Experts of a small language model.
Size: width 192, vocabulary 2048.
Training: a variant of SOAP for the experts, 11271 steps.
Below are experts of layer 7 (counted from 0) of a mixture-of-experts language model. Rows are named router (the router's row for the expert), up (a neuron's input weights, with its number) and show model dimensions 48-95. Each number is 200 + 30 x the weight over its row's rms, rounded and kept within 0 to 999.
After each expert's rows: "comes after" lists some tokens at least twice as common just before its tokens as in all text; "mostly gets" lists some tokens that are sent to it at least half of the time. This comes from a sample of Wikipedia text that the model never trained on. Tokens count by the router's weight.

# expert 3
router,242,229,202,215,202,219,205,206,160,155,202,159,196,159,216,215,187,190,208,258,187,162,205,171,170,139,202,233,271,194,171,147,199,224,195,214,172,183,201,212,204,182,179,180,201,231,138,173
up0,227,230,220,188,137,179,235,171,193,210,213,205,201,174,223,200,184,195,225,215,212,174,211,214,207,178,200,185,269,194,124,164,169,206,202,201,209,223,191,178,206,186,241,232,225,222,165,249
up1,137,214,244,201,193,200,189,231,246,243,226,131,178,171,213,247,240,240,205,213,132,193,226,205,200,204,204,181,264,203,188,166,191,164,262,284,196,171,201,181,196,234,181,214,193,213,210,209
up2,204,195,223,240,245,201,171,187,194,139,213,177,199,193,205,187,237,148,172,223,227,196,226,251,183,218,158,212,168,222,207,173,263,208,183,203,183,148,196,217,183,214,267,192,270,175,202,170
up3,204,189,190,209,146,267,201,201,153,185,199,199,222,217,167,203,128,240,195,220,194,201,223,196,194,180,152,186,196,239,156,207,178,236,166,206,169,232,229,184,235,230,203,245,162,211,230,197
up4,177,216,204,238,163,202,241,228,181,265,159,189,207,194,164,169,228,212,190,141,179,198,205,244,240,253,253,194,173,180,221,187,195,249,191,156,200,169,222,217,187,221,233,209,239,230,148,226
up5,146,176,189,213,211,186,187,153,233,220,246,140,224,184,168,181,139,185,213,209,183,133,173,163,175,191,140,126,218,174,156,218,262,195,197,170,172,199,198,183,226,192,193,187,205,237,218,140
up6,207,200,196,174,179,239,190,205,209,190,237,197,180,154,239,190,229,235,198,251,172,238,210,131,204,147,211,187,192,197,213,225,218,228,193,208,230,222,218,216,232,203,221,193,224,201,147,233
up7,178,189,202,203,222,191,188,138,193,238,223,107,204,153,237,180,213,230,179,220,186,193,214,230,210,189,210,191,209,155,193,189,186,167,202,225,196,152,145,197,179,178,212,164,234,183,232,188
up8,174,239,179,175,188,153,148,161,223,191,268,182,89,199,171,216,181,210,183,199,214,221,156,183,188,193,138,192,211,170,224,223,213,211,251,179,167,154,160,200,188,158,186,194,213,179,165,192
up9,152,254,127,245,223,208,213,234,206,209,191,211,208,191,185,238,177,196,238,178,176,190,233,223,182,228,202,223,201,195,184,171,219,219,177,202,174,207,184,173,164,176,159,175,209,177,201,230
up10,164,246,234,188,201,170,207,181,213,205,228,174,217,197,196,223,190,190,177,234,228,205,172,149,229,171,215,179,218,227,241,198,247,194,175,178,181,208,272,190,237,219,151,159,218,137,150,206
up11,200,250,163,198,173,204,268,192,152,173,257,193,238,203,240,253,205,221,183,224,216,161,253,220,177,166,192,257,214,179,181,218,142,224,165,190,224,221,111,243,274,181,146,212,215,222,150,185
up12,178,219,174,168,247,193,218,189,171,213,155,256,196,174,207,166,171,169,235,189,178,201,240,194,245,203,247,160,175,257,223,189,224,204,212,207,170,161,198,149,180,211,141,214,187,224,144,170
up13,175,194,208,190,156,165,189,211,186,207,170,211,177,168,221,190,217,174,195,176,184,236,130,210,220,195,190,216,221,146,157,208,165,99,226,170,175,265,244,215,188,184,221,146,200,168,198,159
up14,241,202,236,201,194,213,180,219,259,174,194,237,156,187,186,213,220,183,217,245,175,174,165,170,219,198,176,178,266,144,247,177,187,229,186,188,184,260,249,223,234,190,217,167,205,235,221,201
up15,158,221,185,194,135,189,166,191,224,221,178,188,231,232,164,196,196,222,209,201,175,216,160,172,215,189,186,183,249,188,185,208,176,228,209,187,193,207,205,230,192,216,228,179,144,280,167,167
up16,191,179,221,216,186,185,206,244,246,161,145,173,226,213,216,153,272,233,177,141,215,209,230,210,157,204,194,225,215,220,193,223,212,236,197,169,209,199,192,190,160,159,265,241,231,196,219,189
up17,189,211,174,144,233,256,256,202,248,223,165,203,220,191,201,152,172,251,197,212,255,172,179,217,181,167,213,156,213,225,153,201,170,222,208,229,225,179,225,229,204,190,176,232,189,189,189,202
up18,200,187,167,179,210,207,249,170,198,231,172,194,145,227,204,219,226,201,184,207,221,136,198,278,200,191,186,205,265,175,193,192,194,208,204,164,233,203,241,168,164,237,268,225,222,204,210,177
up19,161,199,206,218,196,183,186,193,262,219,208,223,158,207,198,171,187,151,200,195,200,176,216,187,183,195,242,202,201,216,211,216,228,171,241,223,204,180,240,228,202,152,159,190,241,205,217,249
up20,159,199,158,228,177,177,170,248,181,162,222,152,194,157,189,197,137,198,165,194,204,213,197,205,205,129,175,177,182,197,228,209,191,198,188,143,188,180,182,194,217,171,194,219,186,177,138,224
comes after: " ", "-", "M", " \"", " m", " ("
mostly gets: " ma", " po", " Mo", " Mu", " Ma", " Va"

# expert 21
router,219,224,193,164,190,155,183,233,161,148,176,137,227,150,157,220,203,173,231,208,173,182,196,180,185,222,237,157,151,200,223,246,189,230,193,215,163,216,186,172,215,218,173,203,211,184,198,196
up0,201,183,205,128,215,195,133,252,210,162,175,207,212,240,158,234,190,131,238,148,166,193,217,204,209,245,181,221,187,177,187,228,180,170,148,199,192,203,169,274,226,211,166,241,153,219,189,179
up1,181,230,182,203,184,160,168,195,207,157,195,166,234,171,193,170,286,210,155,212,235,252,230,162,223,131,204,154,192,174,148,277,242,221,200,151,186,205,175,166,181,178,221,210,269,200,206,229
up2,174,195,184,237,259,166,139,209,169,210,200,209,225,170,224,239,290,161,181,195,220,190,230,207,190,188,162,220,191,243,213,162,191,211,208,176,206,221,165,215,251,209,219,238,229,192,163,195
up3,195,150,188,157,203,251,215,228,214,201,148,167,196,171,166,186,188,220,248,167,197,179,182,237,134,204,231,191,146,201,229,167,185,250,248,159,200,202,188,223,196,223,213,186,183,211,171,198
up4,214,215,169,148,230,244,177,283,168,153,207,162,208,212,169,208,219,250,240,232,226,221,145,168,162,207,242,175,191,227,150,205,191,226,222,146,212,204,288,217,210,209,231,176,190,225,207,169
up5,165,192,170,228,217,186,242,222,176,180,190,189,163,223,205,209,242,283,165,269,252,186,249,178,211,213,211,217,198,170,197,227,200,190,205,207,122,205,226,219,169,206,198,287,198,215,204,198
up6,187,154,255,227,261,204,196,191,197,109,222,183,201,219,206,178,204,216,230,228,224,203,185,194,179,264,222,168,179,222,204,215,199,196,278,159,162,195,162,198,224,110,158,194,218,199,237,237
up7,176,232,168,186,207,187,195,233,191,196,242,189,200,225,233,208,178,162,161,205,206,153,171,228,284,201,222,188,180,220,165,183,192,185,215,236,128,249,188,204,235,170,212,267,175,201,224,253
up8,171,207,211,215,226,182,200,157,180,216,179,206,181,196,245,240,205,177,207,223,181,143,204,191,218,206,233,165,194,189,243,213,191,215,191,205,224,194,201,254,184,262,255,241,156,242,183,245
up9,234,203,205,221,178,255,110,250,127,197,154,184,219,193,175,276,202,214,196,157,207,209,129,237,249,218,208,218,151,224,155,202,206,186,177,280,191,212,204,198,220,208,159,222,167,230,179,152
up10,242,234,203,153,230,219,213,182,168,202,168,159,238,197,221,160,209,226,182,275,208,163,193,174,204,189,187,156,159,199,182,185,127,170,232,239,194,186,237,201,159,182,231,203,223,192,191,207
up11,229,210,233,145,243,166,168,193,216,144,182,214,208,200,197,183,207,193,194,180,255,211,225,233,176,195,175,173,178,206,227,229,168,265,201,166,160,190,219,213,176,169,168,216,157,233,211,207
up12,143,196,193,171,243,208,184,240,115,199,200,234,195,223,232,234,214,161,239,155,214,247,193,194,225,209,244,252,157,211,200,266,199,192,248,209,202,190,201,214,247,169,221,215,199,165,177,209
up13,247,225,162,162,253,224,210,188,135,146,184,220,216,150,168,223,131,215,180,208,234,175,197,207,228,194,198,139,181,212,245,212,270,233,202,183,209,231,218,169,239,267,121,179,213,215,229,167
up14,277,190,208,195,224,191,181,204,230,212,179,248,213,130,232,201,221,209,204,252,146,196,200,204,189,170,199,287,227,193,208,199,205,131,218,199,208,129,220,140,170,190,185,213,178,227,230,206
up15,215,185,220,235,203,158,181,201,175,177,210,209,135,240,165,183,191,279,197,184,160,137,176,214,180,211,168,178,161,199,200,171,157,239,226,223,204,229,198,156,229,185,226,216,155,127,195,199
up16,238,160,171,137,256,148,226,172,223,169,201,161,216,207,121,235,214,224,212,155,188,171,189,189,202,174,188,246,148,230,242,163,153,212,194,228,215,223,203,226,199,167,246,181,198,208,170,177
up17,217,173,186,202,207,191,194,205,172,210,209,188,199,184,218,213,150,177,168,164,212,211,244,228,213,184,204,216,176,203,233,225,208,208,208,147,237,144,232,173,166,137,217,249,214,181,162,199
up18,190,241,177,178,199,215,190,192,151,185,235,155,167,142,200,231,148,261,183,219,247,190,254,219,180,180,200,205,211,138,189,257,194,270,178,195,188,170,242,120,182,224,226,221,209,195,162,194
up19,176,210,193,158,146,204,200,205,188,159,195,198,198,168,170,198,193,123,181,206,212,179,217,201,203,248,238,162,145,188,172,222,195,232,138,185,220,214,214,244,230,176,196,206,185,168,121,218
up20,210,258,207,214,235,187,204,221,192,179,195,178,262,162,212,213,259,151,214,224,226,204,236,218,148,171,198,138,213,236,216,212,198,178,200,179,215,178,181,241,199,183,236,201,222,253,187,200
comes after: "\n", "==", "See", "p", "or", "==="
mostly gets: " both", " well", "See", "ally", "Career", "History"

# expert 18
router,201,194,223,209,203,226,152,217,185,165,218,199,200,190,223,200,185,193,184,218,159,143,198,158,208,192,231,189,207,243,186,286,211,227,227,253,210,245,201,181,193,229,170,227,239,268,224,176
up0,168,242,203,194,130,191,151,232,225,174,197,202,202,212,191,194,187,264,178,157,190,203,186,195,227,154,271,144,156,239,168,188,177,255,225,237,239,193,158,155,196,250,152,204,230,205,185,180
up1,190,203,208,166,192,206,194,158,215,177,206,247,184,204,196,206,170,177,244,204,201,171,186,148,166,235,177,239,210,146,241,183,171,231,182,181,142,166,133,231,210,213,220,211,220,157,233,177
up2,178,216,226,233,144,214,229,190,241,205,225,229,154,190,184,199,193,184,203,179,216,210,199,207,201,199,215,147,203,227,181,184,222,170,165,188,249,154,167,164,174,187,201,220,202,211,223,185
up3,221,186,240,164,179,244,159,236,201,205,210,233,216,180,195,178,209,147,160,209,164,164,207,216,136,161,253,201,184,179,173,210,254,195,220,177,161,251,204,212,192,198,127,211,215,214,201,185
up4,168,214,224,250,127,220,194,192,234,209,187,164,173,181,166,225,179,188,215,123,227,143,233,224,220,210,176,222,205,230,203,181,200,179,177,147,212,187,202,181,217,209,204,222,172,210,233,160
up5,230,198,198,153,171,172,257,200,186,179,176,228,215,147,203,196,209,160,226,204,238,136,199,215,246,203,190,140,198,174,179,202,174,198,180,271,204,215,215,203,161,201,206,191,199,202,262,196
up6,225,179,200,174,189,236,238,258,158,189,203,193,235,229,206,302,232,199,159,197,224,200,211,220,205,187,238,219,159,196,217,207,147,231,215,223,205,227,232,257,187,199,221,180,197,210,231,172
up7,223,194,181,192,174,250,192,157,219,190,212,225,190,216,206,189,180,184,179,161,152,245,190,166,186,238,213,224,195,235,227,203,186,220,161,227,163,238,254,253,184,189,210,217,260,237,207,173
up8,233,189,214,169,179,207,231,236,183,160,191,217,196,220,214,221,231,223,110,162,230,194,200,201,204,205,165,207,235,214,190,230,136,231,194,221,188,214,118,168,238,237,142,125,223,157,205,157
up9,191,212,179,168,204,175,219,220,173,181,219,229,170,206,175,174,238,269,234,212,225,193,237,215,193,231,184,207,237,170,214,248,207,194,201,184,222,209,209,183,181,204,223,174,180,208,199,183
up10,171,167,153,227,271,137,213,196,194,145,193,235,221,220,223,227,181,188,192,202,212,204,236,226,217,227,161,185,210,133,199,208,198,247,157,216,162,219,209,259,180,165,188,197,137,186,246,185
up11,169,184,239,98,230,209,157,242,163,281,207,227,189,181,123,196,221,206,150,161,215,159,212,186,207,247,215,210,247,251,172,183,210,223,258,199,199,225,212,228,194,210,189,197,236,188,184,174
up12,224,190,189,197,140,217,186,188,191,137,189,182,180,199,189,189,223,212,111,268,216,223,175,164,234,203,184,202,178,173,224,231,229,220,242,184,207,180,167,229,196,247,220,194,197,198,190,206
up13,180,174,190,174,205,181,196,280,219,214,206,229,166,197,201,247,172,263,261,187,180,218,186,190,178,207,243,216,186,193,226,242,185,196,212,229,155,166,228,221,201,209,215,181,157,159,169,198
up14,222,205,158,199,122,220,212,200,222,162,270,158,187,165,221,186,167,194,215,176,139,203,167,180,187,158,237,228,206,196,140,205,193,220,197,219,200,188,234,195,189,215,189,212,202,132,204,167
up15,188,200,206,246,192,250,221,197,206,146,245,194,253,235,159,166,186,194,208,180,194,231,193,188,185,180,220,196,196,182,199,192,178,224,174,220,228,245,238,201,206,142,257,162,289,176,236,181
up16,212,186,177,214,155,198,189,156,153,174,219,230,176,177,273,185,237,201,171,184,185,237,207,172,258,286,180,206,184,178,186,182,190,203,192,205,176,207,237,168,157,182,198,194,184,227,232,199
up17,192,193,195,197,147,225,133,221,159,162,266,161,213,205,180,199,160,199,214,259,239,192,194,214,189,203,262,147,258,201,235,248,200,184,209,238,189,193,157,177,218,233,166,253,229,231,203,229
up18,159,181,188,234,166,232,186,201,193,199,134,225,208,189,205,192,221,163,149,228,219,197,281,175,190,186,180,206,166,182,181,203,191,228,227,183,220,226,193,179,208,242,152,174,227,178,181,181
up19,170,257,155,229,225,225,197,195,189,153,242,202,205,165,185,203,225,185,231,191,211,159,221,203,136,217,186,205,170,186,187,215,219,235,159,209,194,163,233,215,189,213,211,216,188,220,215,165
up20,199,237,237,160,230,220,205,206,203,181,203,237,168,194,172,197,215,171,219,211,183,191,167,287,145,201,205,205,208,260,177,187,136,182,227,196,210,214,205,204,152,160,177,174,261,171,204,145
comes after: " W", " Ha", " Ta", " B", " Da", "W"
mostly gets: "udi", "hen", "gh", " John", " You", "hi"

# expert 0
router,184,160,227,203,173,191,239,156,223,203,210,242,200,196,173,174,204,129,241,176,177,204,183,142,220,145,226,209,166,151,193,207,206,236,234,264,183,239,162,191,206,214,147,162,250,206,167,134
up0,146,167,177,252,246,219,193,197,156,233,248,219,206,234,186,204,225,155,183,154,191,184,210,169,202,192,206,221,195,153,216,159,199,201,239,220,264,212,188,202,206,264,227,240,197,231,203,179
up1,174,218,195,169,215,195,179,182,195,197,184,232,186,160,210,211,184,177,195,143,218,198,165,225,227,197,220,192,168,236,166,227,227,174,246,190,154,175,189,197,190,197,222,189,216,147,140,172
up2,222,191,216,251,290,216,196,183,219,263,165,239,171,224,174,201,190,178,222,207,261,159,173,167,230,230,198,256,235,181,193,203,209,210,233,202,177,191,190,220,217,157,242,218,206,254,214,216
up3,219,172,219,235,138,176,147,164,189,199,223,200,233,159,139,163,201,275,193,209,211,198,171,236,199,192,179,179,169,225,231,239,205,197,174,176,223,182,185,181,168,175,216,200,206,246,203,190
up4,221,196,204,161,161,170,220,236,219,219,214,194,195,179,210,176,234,209,214,208,168,203,195,208,235,153,191,188,234,212,203,241,243,236,164,234,201,173,215,192,223,196,189,216,226,162,148,220
up5,173,209,140,211,207,195,252,176,203,196,247,222,178,182,213,194,210,234,176,159,154,150,221,176,232,160,186,187,177,177,169,210,232,172,213,242,155,184,197,179,196,198,207,235,202,243,188,195
up6,153,137,182,212,182,241,216,232,236,251,223,225,237,206,188,214,227,212,256,203,185,190,142,250,181,146,201,208,189,254,173,184,219,222,254,167,221,188,147,240,182,194,212,191,278,217,148,231
up7,173,171,201,241,216,191,199,211,212,208,207,249,279,160,231,193,176,242,213,221,240,211,199,185,173,188,230,199,190,196,226,195,226,190,169,216,243,176,180,195,175,209,175,240,208,226,187,160
up8,176,203,220,212,191,205,160,202,178,169,236,165,172,218,152,213,179,192,153,176,212,207,172,194,191,224,252,184,172,230,232,205,199,208,239,232,199,223,225,185,214,167,218,188,183,205,160,243
up9,182,228,231,130,186,210,201,199,206,184,189,228,194,201,169,200,187,199,202,204,221,148,205,233,222,201,197,238,215,159,198,223,207,211,234,233,163,213,204,209,161,220,152,163,202,211,253,174
up10,201,209,242,207,174,174,196,144,239,243,214,193,227,187,248,200,198,177,218,226,224,229,207,160,156,206,160,211,193,161,210,150,211,263,185,214,190,240,158,140,216,164,190,210,205,202,158,178
up11,223,245,166,162,198,251,199,193,221,206,159,179,146,271,228,229,185,184,220,202,197,196,214,228,206,181,184,200,213,259,213,165,203,253,221,198,161,241,212,250,161,228,253,150,178,191,178,182
up12,229,111,199,188,223,210,240,229,158,228,198,180,169,197,199,167,181,190,240,211,176,210,176,213,209,218,181,250,220,211,206,172,229,187,189,242,229,203,205,222,210,210,219,228,206,206,166,181
up13,264,139,211,191,214,253,167,163,231,222,196,202,152,209,205,190,236,266,187,206,190,210,216,200,201,176,190,169,261,204,236,202,176,198,209,214,203,234,199,215,256,167,176,180,207,213,196,175
up14,226,191,187,243,178,209,169,200,160,214,195,163,210,203,191,173,198,175,196,189,214,246,157,203,155,176,195,169,150,215,207,263,188,203,188,217,202,186,195,184,167,186,229,220,187,152,170,160
up15,165,223,217,243,91,143,206,190,191,176,144,174,216,200,189,211,174,204,189,278,195,225,217,172,250,177,181,191,192,208,205,237,183,264,225,221,241,219,147,169,179,224,230,221,199,194,255,198
up16,226,171,240,195,213,234,207,191,210,249,172,203,169,194,188,259,199,263,204,223,202,183,155,185,244,154,233,221,182,160,267,235,206,160,230,146,152,219,242,172,210,199,228,227,219,235,260,155
up17,167,158,185,195,226,199,239,220,202,212,179,197,189,177,222,252,119,194,196,208,166,186,149,200,197,194,185,204,164,249,212,214,197,172,176,157,206,184,197,262,243,175,218,218,119,208,270,227
up18,149,160,137,233,245,161,243,173,210,208,208,210,160,178,208,204,160,180,215,201,171,245,217,239,213,214,215,227,217,179,165,200,184,276,174,190,160,141,224,215,229,191,205,210,150,177,190,192
up19,218,214,198,226,213,239,242,146,208,150,175,202,179,226,154,199,221,193,234,244,147,181,193,226,245,196,216,211,182,181,202,161,196,199,182,224,178,220,165,138,175,190,178,202,238,176,156,167
up20,201,198,203,151,201,168,207,219,170,208,212,217,199,213,210,173,188,247,238,231,191,189,206,221,157,196,205,211,188,204,222,270,200,247,246,276,233,250,191,175,223,237,164,143,180,191,204,214
comes after: "s", "ur", " S", "k", "z", "S"
mostly gets: "ć", "ov", "ible", "ı", "burg", "č"

# expert 9
router,265,160,172,171,198,216,201,233,189,174,211,194,189,182,139,197,207,180,199,196,210,197,143,147,167,192,197,229,223,241,234,255,192,195,225,246,212,202,224,236,194,208,178,214,256,197,190,175
up0,177,178,214,215,239,202,225,205,260,193,216,204,203,226,198,207,189,202,189,239,189,219,200,183,194,265,225,177,213,176,252,257,178,213,211,280,230,189,144,163,193,179,186,233,210,218,194,143
up1,273,231,222,197,197,228,264,216,217,153,227,252,178,207,214,249,199,177,205,254,181,183,194,240,222,205,189,229,225,184,116,144,160,236,201,177,220,196,203,216,172,232,233,186,216,230,218,234
up2,225,163,201,212,162,193,198,239,266,220,184,200,214,206,167,209,208,194,198,219,238,188,197,204,165,250,195,193,241,190,210,206,182,196,164,230,214,202,216,212,223,200,196,262,161,169,195,172
up3,168,196,169,188,205,211,172,241,241,174,157,184,194,174,145,145,194,200,169,178,215,204,172,179,215,203,176,210,161,195,199,205,218,195,205,184,199,224,208,211,140,163,190,225,175,200,197,150
up4,220,185,246,229,191,246,206,270,196,151,212,193,197,202,207,211,230,170,227,166,179,243,214,185,207,216,240,216,210,237,230,204,189,230,214,229,159,168,134,163,184,241,192,220,222,210,210,208
up5,228,197,195,204,185,202,177,260,231,193,243,179,189,228,226,231,145,269,190,188,237,201,198,153,189,175,185,206,196,240,180,155,231,144,154,202,225,269,184,218,236,253,215,232,283,174,178,214
up6,188,187,170,231,209,177,129,249,168,216,184,166,158,249,200,220,216,188,237,220,218,140,265,151,199,220,152,197,217,209,172,241,139,232,138,170,175,199,205,235,232,180,158,244,191,229,210,219
up7,190,204,193,176,179,183,233,177,215,229,218,189,165,205,203,157,182,166,148,175,176,220,204,259,194,202,248,211,175,178,196,160,237,188,155,177,245,251,238,149,231,218,184,220,188,187,208,157
up8,226,176,197,169,228,183,243,188,190,179,213,218,160,155,228,182,204,194,173,143,176,223,212,187,199,221,203,199,182,186,166,163,231,162,251,213,197,129,203,151,233,227,197,212,233,271,177,255
up9,230,184,180,189,229,168,139,145,240,211,209,198,195,207,148,234,224,169,196,221,235,178,111,178,193,201,187,152,218,185,219,158,249,205,162,135,203,214,174,168,189,219,244,219,156,182,170,195
up10,277,186,190,155,178,255,185,196,231,224,250,145,194,179,151,182,252,204,210,165,188,224,140,172,187,197,195,181,227,214,191,186,182,189,202,149,150,234,177,195,252,171,174,235,214,177,226,170
up11,201,163,183,178,207,177,154,171,153,182,184,192,151,201,236,198,138,191,180,256,160,254,250,191,235,175,216,220,169,211,253,184,202,227,229,210,165,237,145,207,162,190,214,165,219,174,221,184
up12,303,207,214,208,222,232,130,164,179,177,180,191,192,208,207,290,173,214,222,171,214,242,228,268,205,203,153,238,196,218,220,189,186,246,220,199,202,216,222,206,177,217,238,215,202,200,201,207
up13,222,185,229,243,227,179,204,180,219,162,131,240,150,193,226,165,183,204,139,195,205,162,163,201,241,205,226,243,227,194,238,214,238,228,229,204,218,173,183,184,252,240,215,171,168,181,207,213
up14,247,194,162,191,169,197,223,184,192,176,248,200,160,166,208,237,206,209,247,229,227,155,159,188,243,244,229,203,240,152,216,147,226,194,187,180,220,222,217,216,188,207,215,191,207,238,249,205
up15,212,150,191,225,202,220,201,155,184,192,261,188,189,224,142,193,197,236,193,205,228,190,235,205,234,154,237,203,211,196,198,222,119,222,223,165,179,159,211,249,189,200,139,207,182,204,154,180
up16,189,135,190,193,148,244,195,178,166,189,178,181,192,189,234,206,241,198,215,232,210,196,204,186,208,203,173,181,214,229,193,227,187,182,232,189,206,172,185,198,205,218,178,155,197,228,200,156
up17,196,204,190,213,180,192,183,155,210,177,214,213,123,243,238,198,239,187,143,231,182,141,183,202,191,212,223,171,226,236,197,256,181,240,197,222,173,189,225,173,189,188,246,200,208,214,212,206
up18,220,229,223,173,189,228,199,211,198,174,236,204,168,184,231,207,146,207,239,211,162,165,176,238,175,214,204,194,224,215,136,253,208,187,196,233,195,177,206,138,164,219,219,165,227,195,239,187
up19,168,203,186,149,188,179,230,133,229,195,171,172,195,163,212,209,220,205,157,207,192,205,210,202,205,178,179,171,202,248,281,202,178,179,223,209,234,277,221,187,208,248,217,189,240,216,185,199
up20,214,188,223,202,261,221,183,155,232,215,184,183,167,220,201,234,180,213,211,173,221,176,220,223,246,194,196,202,245,238,252,201,169,235,210,185,185,198,207,197,217,211,201,175,199,184,177,216
comes after: " |", ".", ")", "\n", "---|---|---|---|", " ="
mostly gets: " ==", "\n", "==="

# expert 22
router,188,225,207,235,239,173,220,251,182,170,221,200,184,165,174,170,175,132,193,186,255,184,181,165,204,132,235,181,203,217,198,231,148,254,207,233,147,170,198,217,206,172,174,221,237,212,173,203
up0,229,235,210,214,196,195,177,206,181,217,230,204,180,189,214,195,233,215,245,223,215,217,112,207,253,164,162,169,201,247,185,190,273,209,154,201,216,241,158,142,228,187,217,189,181,194,172,193
up1,165,173,193,207,241,191,173,241,205,169,169,179,192,190,153,169,193,201,200,191,179,204,210,188,160,154,211,187,213,216,144,154,176,267,177,222,174,246,189,176,233,249,235,223,217,186,166,229
up2,222,190,160,221,145,191,209,146,212,237,183,229,183,134,186,205,229,198,208,197,185,199,251,265,169,187,204,195,216,225,163,237,163,231,171,227,183,184,253,194,151,220,217,186,224,245,186,192
up3,214,125,223,144,223,179,177,179,244,175,120,161,187,184,195,190,183,191,217,238,213,171,147,179,196,164,199,201,202,198,170,193,167,201,150,189,204,201,199,187,249,230,189,193,187,216,169,142
up4,221,225,233,260,230,234,169,244,195,195,201,217,181,194,180,147,219,216,196,206,237,118,172,152,194,161,217,223,158,227,215,235,137,154,192,208,191,209,184,246,200,228,186,214,231,192,177,187
up5,246,221,170,144,250,184,220,192,187,173,191,190,232,193,196,189,138,201,189,200,171,216,256,171,225,229,222,182,218,184,209,233,154,196,160,271,208,163,161,192,224,171,133,143,206,203,236,214
up6,202,215,259,251,220,168,210,228,168,218,251,195,187,164,154,193,218,144,195,131,201,248,194,188,164,196,224,162,193,197,179,198,139,168,189,176,209,195,158,159,172,232,156,197,205,180,246,177
up7,215,168,217,230,235,169,217,133,224,244,192,210,233,210,203,178,185,203,216,219,250,217,135,239,204,175,154,224,241,212,176,188,232,257,158,173,209,198,194,201,270,131,170,176,184,199,264,222
up8,186,197,254,223,257,235,212,205,158,231,173,175,210,245,182,197,228,190,140,183,173,230,189,208,203,177,180,238,200,136,202,211,170,228,229,217,157,203,212,228,215,169,213,226,195,222,224,175
up9,193,224,264,182,209,229,165,253,179,134,203,189,204,222,169,203,240,231,215,176,200,183,174,222,149,186,190,184,221,204,251,154,242,224,182,199,168,159,231,258,212,185,161,176,241,231,224,150
up10,251,230,210,203,217,210,248,203,177,198,201,183,236,256,229,147,187,196,189,171,183,181,165,182,247,200,236,201,147,138,203,211,195,251,194,223,241,193,176,197,172,209,202,242,178,178,222,214
up11,218,198,227,242,212,200,174,282,282,178,199,215,176,193,169,201,204,221,208,198,178,181,185,174,199,208,241,192,204,181,236,217,135,185,239,232,181,221,155,251,176,204,198,226,164,230,176,152
up12,168,162,182,203,198,190,231,270,149,189,243,197,173,163,204,205,211,164,190,213,187,277,161,167,183,168,188,187,213,202,223,182,179,202,182,177,232,192,164,175,228,187,195,210,219,145,171,225
up13,175,258,158,173,196,206,199,185,201,223,225,180,200,194,198,171,175,254,147,231,210,189,211,191,189,142,169,197,156,188,189,190,174,213,209,196,270,188,178,135,201,277,162,210,200,202,256,211
up14,188,170,190,148,176,185,262,205,207,229,219,174,163,190,175,192,157,269,210,169,210,213,234,222,202,217,212,198,215,207,241,216,226,247,175,224,212,197,146,198,220,226,210,237,189,212,272,192
up15,148,194,213,198,234,214,183,235,207,151,229,207,208,170,275,292,197,205,199,182,184,145,179,190,227,185,164,193,213,263,157,200,163,171,237,215,208,162,129,197,195,157,250,236,198,183,249,224
up16,166,156,158,192,216,208,250,190,244,212,198,171,209,142,213,212,225,219,223,186,210,202,218,237,155,229,188,189,259,182,206,185,283,205,174,183,199,255,196,170,204,218,234,231,206,156,219,172
up17,220,210,182,180,195,176,209,209,230,199,248,192,196,194,203,208,181,189,201,187,202,225,224,146,171,175,228,172,189,190,230,165,181,243,197,182,163,227,162,200,169,166,265,188,174,205,175,158
up18,196,146,171,171,218,188,199,193,246,199,183,224,126,163,218,177,183,174,174,176,207,183,200,161,221,186,178,252,192,149,180,151,209,241,175,258,233,223,203,233,168,168,201,185,217,209,154,191
up19,231,195,191,210,168,191,233,213,206,227,237,166,136,189,223,164,217,177,243,176,140,150,234,260,201,199,225,247,231,183,210,168,196,222,167,227,219,244,226,223,238,180,191,231,170,219,183,246
up20,168,217,165,211,164,250,242,189,189,196,164,170,213,216,187,210,233,241,169,185,206,170,199,206,203,253,190,187,188,218,154,212,255,229,187,185,193,136,155,190,237,195,248,241,131,272,192,215
comes after: "s", "ed", "ation", "ing", " part", " one"
mostly gets: " of", " about", " among", " from", " between", " on"